config.toml
routed_scale = 9.85
balance_loss = 0.000115
init_std_o = 0.0102
Below are experts of layer 6 (counted from 0) of a mixture-of-experts language model. Rows are named router (the router's row for the expert), down (a neuron's output weights, with its number) and show model dimensions 0-95. Each number is 500 + 25 x the weight over its row's rms, rounded and kept within 0 to 999. Numbers have three digits each.
Before each expert's rows: "comes before" lists some tokens at least twice as common just after its tokens as in all text; "raises" lists some tokens whose logits its average output raises strongly, later layers aside. This comes from a sample of Wikipedia text that the model never trained on. Tokens count by the router's weight.

# expert 45
comes before: " of", ",", ".", " to", " in", " for"
raises: " of", " in", ",", ".", ".\n\n", "]"
router:464531464536542493473521523460461507470533455511526466510497503481493524502519502481493492538508471512472530511473501503469543513467502491504534543484495541494480521542500465515508484572495489503523493480506488492488546504497526490492540504472520488504490472456514496513526494535482439548
down0:428489426482512459459504525484516472499470516494544521478540498490517527520491493515480465504503496492425525507494492507501458498510543516494524563503498511483526472494487505493510474519504508493488473487492506498500524488483536507499547515498495478501431485496471478512454557511463521494
down1:501499480504482476502462493484478494514491497493557506496504531478525497502538477508520487476488511479448495521456481507483511527535475519504533509445489482480527516504508525530516466495519467481504470467505524480496516506461520469467543501484526503506529509478542500504502542530494545469
down2:497451501543468530537535479444500476514455469477517518503480516476454533487503517520585524508455509495482496532518509544481536508437502516501496475501479480503470514493509511504501493495480512526529522530496491524495493521521489495507478516480536491506497522501513520526504515499505492498
down3:460510475542454509487466518484506493522479466500465530534514479501503520530477497522511511482476484466493489540502527494492492452495488539479470476533513528474463527478462492527496530508479515509472494460467549537514499533524520500516487519477503503497513458519484467503474473530539528480
down4:518469534467503558461539523482481477492495487464518541522506486496523459482471514516480548459497462529492491495541492516492476478510485467490450500450502490496511460501532479498525511560481497489548506504533496507484461488437511542483484492500476483495504536470501467475491510511559481534
down5:470534522527511501488488470509489508472504479497499494472519499502488503525525464504483505474481509532494498541480519528503541475465498500508505510444529510520481550508521498461487477495502484553508504499525512520470518506503572549447489534497496469499504473482511522480502495506493509562
down6:496507490479478513436452520490513489501529507489467563475511521485479511502460503500476454473447524506518453520506502538504477546523528482469467472537532517468505467502503557530540503525477479502528473528514474504535525536515516531509517475500511517483462491496489515492491476490484519511
down7:509489518513489484487492516507495510479481512526504489462489507513467522480459529498486470525487502490479460449484516506530502529511517491477498520524489530494559542483494497500512498519498526506499487577539506500512529466471448508477543464492488484495540522491519534493479500456506525512
down8:478532530487533470522462500494492490502483455486501504496517492510511481484458468510474521553461502500505488493509512497517489503479507522545474539460526509488518529503454454510503469489511477499531545500530485494483507498477487486485484518526466507489488511512459503499532523501509490499
down9:502502491486496475488518455524455531456470480477470467504469514514502517489493538519484494480491496459518506487498530504514537527529512514545511523553500528514543505516500473502486470482487530496492480521450530520517476533496488518500490496477540531520534522522500524489499471479501505452
down10:480508476518483517512523513506495464464491486483502500503488493457493502487464532538486462512543462525518525504466501509513490498468518511541510532469502522493471509528456527496525497487532511495518479532497499490512483508478482529502521501501557520499512499503476512522507462535473504491
down11:441518515500517506507474460491496561478518453516513500475507479502505521534513489521521509514468554518535508489488530513495516504474476543513504504483565505518488502449471511523500513463468532500545520514551471468498523502567476497487506469490520496523498473485530501486470502480525495482
down12:531561504470483479500515495515479508466473484563513476499512516522533498452518524551466476499515484509510478541515537484507482495501515482472479509479481568504529492534499486540506528498518494474476486493473497523507479499491527482500498534501524542496488522464445522539459517521513489444
down13:507479508524527485502548477521521513542491505459496537531504479496443525444509498510530514531506459511515453531493490493468488511485440545501495492522482511496500487528509508527466533524470466544494447515511534542538480486474506535501510506468518509489503486514537522544489499493524556506
down14:461522490525508463466480517486498481460525530495526529477526504514493488507494473509498514496486464553479495502486516539529538501465468494504526457522504451465468490461482522483474491530500493472528476440535481502497475527520515482511481478508479506521528491500508484518482514491451518519
down15:497476466506507511495494480520495495487529494507500501507530480507478484546493516508509524467497469507467506483538495487479495540511524470479484484497463448496555509484496516481505517529505522458476512531465502486543482467411520551516500474534488473490490496493536516476460479510503509518
down16:485510496475514490513474517507504483461550510532496466534494514530492504481506484475507489520500483535480510476497475514486524478548523461508532472510516483501466539536494526462530496482481550474520511504526524489523539507487487537480489480539539508512513509528522474454507555536449508535
down17:502517481505507508461496473492513492519460493478474484563514535512476536522495529534496523481494518533465473467485528540500461526481557470449474513472491485514504450517493483473511511449497509506536515518508530538505498524486486542490504534469436494479499493522492516501433522546454495494
down18:496524514489514489533497456554535471536476513463517476510495498499494487492467500521518462507477483557490530511497490510513494502526483501474509488522526525486469486536521506465504539475500498507518499493445500521530474477481483517489501504519548509501505492501496485494487479512513447494
down19:508476497510518481573514520511501495539481518539558489466486506477499482518491452549534507511506474504486490502505481503534525492490450528551514517469478505499437520531502525462501511481513491534492519479502513473514503467498520469494476452490480476464511493453479508506528465543555426497
down20:503533510519462515474502457507516480484476475484502495518472454525476465507547507539476498534497442519496555511517520516482507482478527525497474519502558501489493479497496507481506502477486516538524469502478533508538498513508497515503507495490537507502497519476528467504498466481487487486
down21:477520501497468498487553496496495519499481499531480536483523513474500474542470503485493508535540490482516489478490494510528539484485474489493480531493490497546540503496493524509474514522509484573474451516532497468503495505518514499503471503506493487541502557474489459476486549478482443521
down22:495517478509500535475510505466465518502468514472572546499485537482532540500525491539462488461456482529512506485471511488534475487493449481453487475513486544508504460494504474505524473483464536527492537470452477450517489512484532463494506499506471493506513482487466535517499516465501534498
down23:554504486522470513503527484510509401518513522459489516478503520547468527490506509503469473567499512472488474498506507500463450501475490528517490479496500501504497517520486518460507529492496494480514533491491507525499501506476504496489495473495510505466482489527524491508506457471539500493
down24:525516487510510499486465487493485466495497498477514471536490526500509501535514521566519557526523550518510489486512526494465493504553513502548524500517489502486510481441515526495541509474512530466513479482499489527480499495434455524512512486526468511531561487485530535482517524467497481512
down25:445504499434516525467464492532520530478503490500475509536542523519542490510500516531542488493486507544484509513501486515504510532530508509461518493503537484501488527523533479477494475532484508501508430497492503461471558487516491552502478500483456490496535537546491456481485498493503485534
down26:523495485471496480534507521489470471530485484480481499474496490518479520504527450449519513503501490495532493506546451535523510499533480480486519486494508455494493496487485481524507507533511483524452520450505516476518585527530484460496562502519488471506506504513504481501496503483532496493
down27:502477492528487447523505503489516426540469514528482526483495527441495491496498496498463516486509531457484517520481513468502525532530489519525493457500517514490526483459484505558474515466489524474504493513465521508497552530523486471518493474471476463499488527440469502492509518483542468492
down28:489468464523511479532468515515501458483491512473533487487475461432493503497532464483517481495571494499501512500519480465521524462509500468456494537471483508507472477514511474520449530520488514546511507539467497490497530503502462502480507470470483530490509523475526525540520491517512483487
down29:495487512472543494502478500431520486494470473489467480477506509491470541501533503497486460520445496483507494495477471521473523510492483481442472541510499535492437526503494519531481522515521497479457516499521517500479476496527564495524482482517483491494518489534507486472504506495484460536
down30:532544493489529505527523513458541460459479491519499520484521496504495490533498485540529534546487485513503514490512528500529520555549506532509463508519529465495482548518505515506467502498500535505535485548493534546518498505521505489483498451505543524476507444503488538513508487502540441536
down31:506513523460493518489544502506486519492499484465513504467439521469509500473488488513517503459529512487506510513494493547519522494491476488478506482512544480486533484479479501499501507501554463477466481484494521495490494500457528547518483530526476472498466493544470515479497546511498532491
down32:460523471511523472511499479493484460493502521570486522501467533487496466512462468508512505502513525543544507493510517496485478492533474513440518501503495537524544516515452488560525481550484484456500530443494451488486496524536508505507456480531492515506453478501530461485522499463515446521
down33:517536450459533509508534519535520529535520524500449555481536509494518492490470510515499496539502462479539459499486483499499541513506490479527525515551510495505549533434504498482506490514487477497441503505532496516484492509495461473526460478501485451532513503504461484502490490504514526502
down34:468501534517499526476483533511557556522501524500491463553477501466479450476455478504494482503467505437461495527503456493492495490464524544505490475504493506512514535491469488490546510509487519537492491493490513485512480491519459460512525480479459524499499484486543498496513504516497410481
down35:476501485487490460503504495525460466543465511509503475512442520462528466498516510512520479535476504514459506476536520520524468486501506499497478476468471495498460523504481477474489534528478494544488520507504519483521463495526506478538516515503454487521486488530489482487522529490506481484
down36:501503526500468492467514533541479466519512498524482539476532478538478494525522521531484556506504484465485482530469488562463500497501484522490477452519493479474492519510502471493550494490509499518533498510506533530455471500500520490487491457543518505514450520484465470484510527471462446522
down37:495505505491498483509500506525528493547477483517499538435487493463485482448531502465505473529503508480456514494531498534487471511542480499493490464506538528523506497466503480489524471474473532506486487513427485488482506529498458536547512514508532528474491522491502525494536469487512490494
down38:451531500478492518500499572483483457490532474517445497517470494475486509530459535491558495483494532508525535498488527531484491519515504513522502505472505493520490476534522483507490522555530520498470450465484513494516483511498479484532465486493499536532538490499501453489502502484491495472
down39:510533509548454507490497497526488519536487478536479479541521507471464491546484483465531521495491529501479478474501519487472499510557458444503480486496516493477528485525484516514484467535488508489505516458496490475505489479534516522497500492494479499498479499469462480508557452511530490463
down40:498532544504495507471498476480485500507505498506489475486506504511494521456500462507555505498503525464477564463507511531508511500473527475500542448514546528507528536493490503526447510478472477473511523513505465513513473486468509515511448504504515519553482488468545539474499496477521528531
down41:475493500542442500445517472498516523527524501507493488451502504496492496461528509490467490475502453537543525477569492475472490474485531521523487494537544503519491549471465511532509496481524465511478484472520492502477494457492512487518517505453479510495491472493481559485483475482554500498
down42:463510435516488505534477502462495563505492498496440484521526491500464518470507476464510469492528476511503478488495484469501487494515506472515516474491471470503473470510509485519536498496480463473514460507494524540511520498506480504497469468488524499509516510549489497510458544515519498480
down43:477471520496555490491516475507509510523468517449516482520503488528462458438541495464491485532524526503483499489498459495476499469521508521512498511475507498473492548485509474475489556491479523480518521517506526526543498470510478477508465497520548503518478476483488492519436523453539504530
down44:539488509507501482520507436505508483479542549447499515515495529476521514518468488514548526500498536464530477509496512517489474471541485557506494517514497496504501477474466499511470508522474537543483492526547466497491522530527467531511444475504509469495502495543531471532495525520477467492
down45:462486502470524504506497504463478524516538482494484521511477479490509497496465521451497487486520498504546521491475538501503477574536517476536488513517573483498527519511485500516526476529479514503505478538488529500455516495543577541493532524558478479473441480521487522485503499529492466489
down46:533500487523470481497508480483468477482474513522532494535505560468488541542510527531480514499517489510522511509500533524509513476504488477505513490475521464480521513486492503506441476486522515543468490505511491493484463532503551516487461524481509515521510472563441513507522474475549497475
down47:470433495495511518504471470500500470530464488498529475508504545514467455471510451525480517488480457437526518495488486498481512500497489497493533497524519509485532531471555499531522486518457487503480475471507507511479481504549484475546478525460530500458553490503505502533496484490505510514
down48:560536562550504492524516467485467498497513503504521527526486531482483459474524510521489491548497497466493561471484504516501528479540551478520493521516517471513497500484516560536507486507474491511547470511481494483503467559493534500522469503558480494489497516474510524451474515479502499527
down49:486503489502484485512504501491490514541503507466521524506527512511503468535535460507508503493485551500475503476545504525463504521512509485459509519509513513491538444472542552543541476493480530479482536530485507510518515488491496492466476531542500471479506504541518516502537495499458549461
down50:501488506480460558459495502508540552485495498470523481534469471507496481531504499516495506486438502492519512506526483500521512474492495468502537466545512466518512492477531540491480489525489532514496478521511511500476471493519554558441501505556477499513483519479469432500478515469532502504
down51:514530528480464506494469479478506488491511481491503516488518506512556558481464493515461520508506506513516474476498489488530517502463454499503508526471474462503498531510538495506463457525501508494498475488525533547478496500464508431541547510473517518464491478469529485532479478502492528485
down52:498491518502483460539493485452460488517446548496538537478533482497499529502520503487515496464497476516450438490483485502495469495504487490495506511539449527516493537490495436517509512488467514490483497466515465464504493513528479493510491501497560490520498504558487496532509507475478521447
down53:492514544501509493509483512461488491552469496542507545493498485483519491491462489494536485580448529503504449491525501511501460515483465476495485536485501460530524532552492490485488509485481529509515509463504537512483512495506460506537561507520503465460496494496510521509505514547493507481
down54:480500525533480508499449562516493467499522464486475489512504470528514506481488498462493536490466482506464515455482501511515483493479501505482497565496490537469451514514528508475516484502493581479454476457516482489515485521500490501490504500488529512482499493520529496473535528493532529505
down55:516501472507511479524498534469485464508477480498498510495495459497516480490493472523551508486479527484519523482521517482517518495504516518486487475538461452544525482528484481509488484448516500486509519483507489528496463488487513486559503513500496471497483502569495535552499496497523482495
down56:507511518506504488461516488496507492539511465502508551479496501499477454488508527508510485485503541464481498518527528479472515521496482475503525514500487520534528501523489465517502527520458474499488473454528475508489512543523505507436528487463483472520484489491459511501492506502503481513
down57:543520498495475473492484533497510449523496542506512464469486499521476514488445501518485496539506516487505528509484506507519476490534546498499514449534478490475454475488511460475476498550519470507523514493516492515537496503550523516495524511502504528529445478517571514503446481533513487483
down58:463493508496516501467518533503475524454452503484485471553486524491511493493534478518516508520494503510532500484471487503483515528498479489513490493543499495554469501523499509518505530517484533437480473505500507490503559479471456531510514478485489512506489502473496530501497510512501510492
down59:483457454469508512479498497489479508520486503487471474477499509502528492501514517468518475488542521508496471519501479496492502521493495470519496517458485489541472485500502517457468512491549532484500465519521522484504476521533470504492535490526485494456477502479508493487488459514498494501
down60:509477521523534571497525493499480472491502518536508472504489522564459477468496504476453485540508520519532486524442528478482513516484512486480469499513505502481538512527514493499487497506509525527523479462480501500471487511505532571500502507470515443505447448482499453473518513512493482520
down61:509461542534501482517519524499485514524492481489482456507517525489479506509493518480521514511483512487523523485550497511490474499470464500472503462468466512502517480527512450487496434484491475536507520510528509483528518563515485462508487486493507497486500530498461486504541464485499469475
down62:518527469519489525523537504514505546507483499456514482486509514476487474522498494510483523477444492466513558495481509517476532532485510485535471469485525538519510442527514556536510531482517495505480492508508491502531475455485475486510507467463460487488500513529449485505464498500500516495
down63:505501510552547498481502486480496507498517530512526491534508547570495539509489538444510560525509512516504481464495498534484496501501509470492474486510502487492509511512515502501530485499532476480509471495521489450500492506532505553484439531525465509500463481490517516469541479491514479534
down64:479493478443457521501468493480502478477500508533495492515474499479527516535528520469533466497464492427582508462488457465476533486527505546524527552518477522469474485532512503497523495511538490502503505474514502494558518484460501477484500472532520497477506484500548515505510463517530527491
down65:485504501518486512481511487509530463519497501511486470504542533511478522489546526492458500502467543538466498498511502487475549464548553502492524467492472463496517452516510448506508513488542498494466504498497509506481502463493491524503520491459492468562504546511543518512503443465534519506
down66:504482514502518474514496485465522494510517494506535499473489506502482523469523494535478385493557509492525483531501504551506533542462449544519486508474472542469513476534481529513491527465463501478543513514493502486501518525528514485532506466503482495478509482509454500501544503500520519482
down67:487488528484494501519516470476483495460463482535485541496478490550457541511461487512546513460525474491466513511491523507483506494489510521491470481489529495478529504501508489515486510527436474486558493525512454515483494505472503470479449526453494506512504498525535539502493483552520519541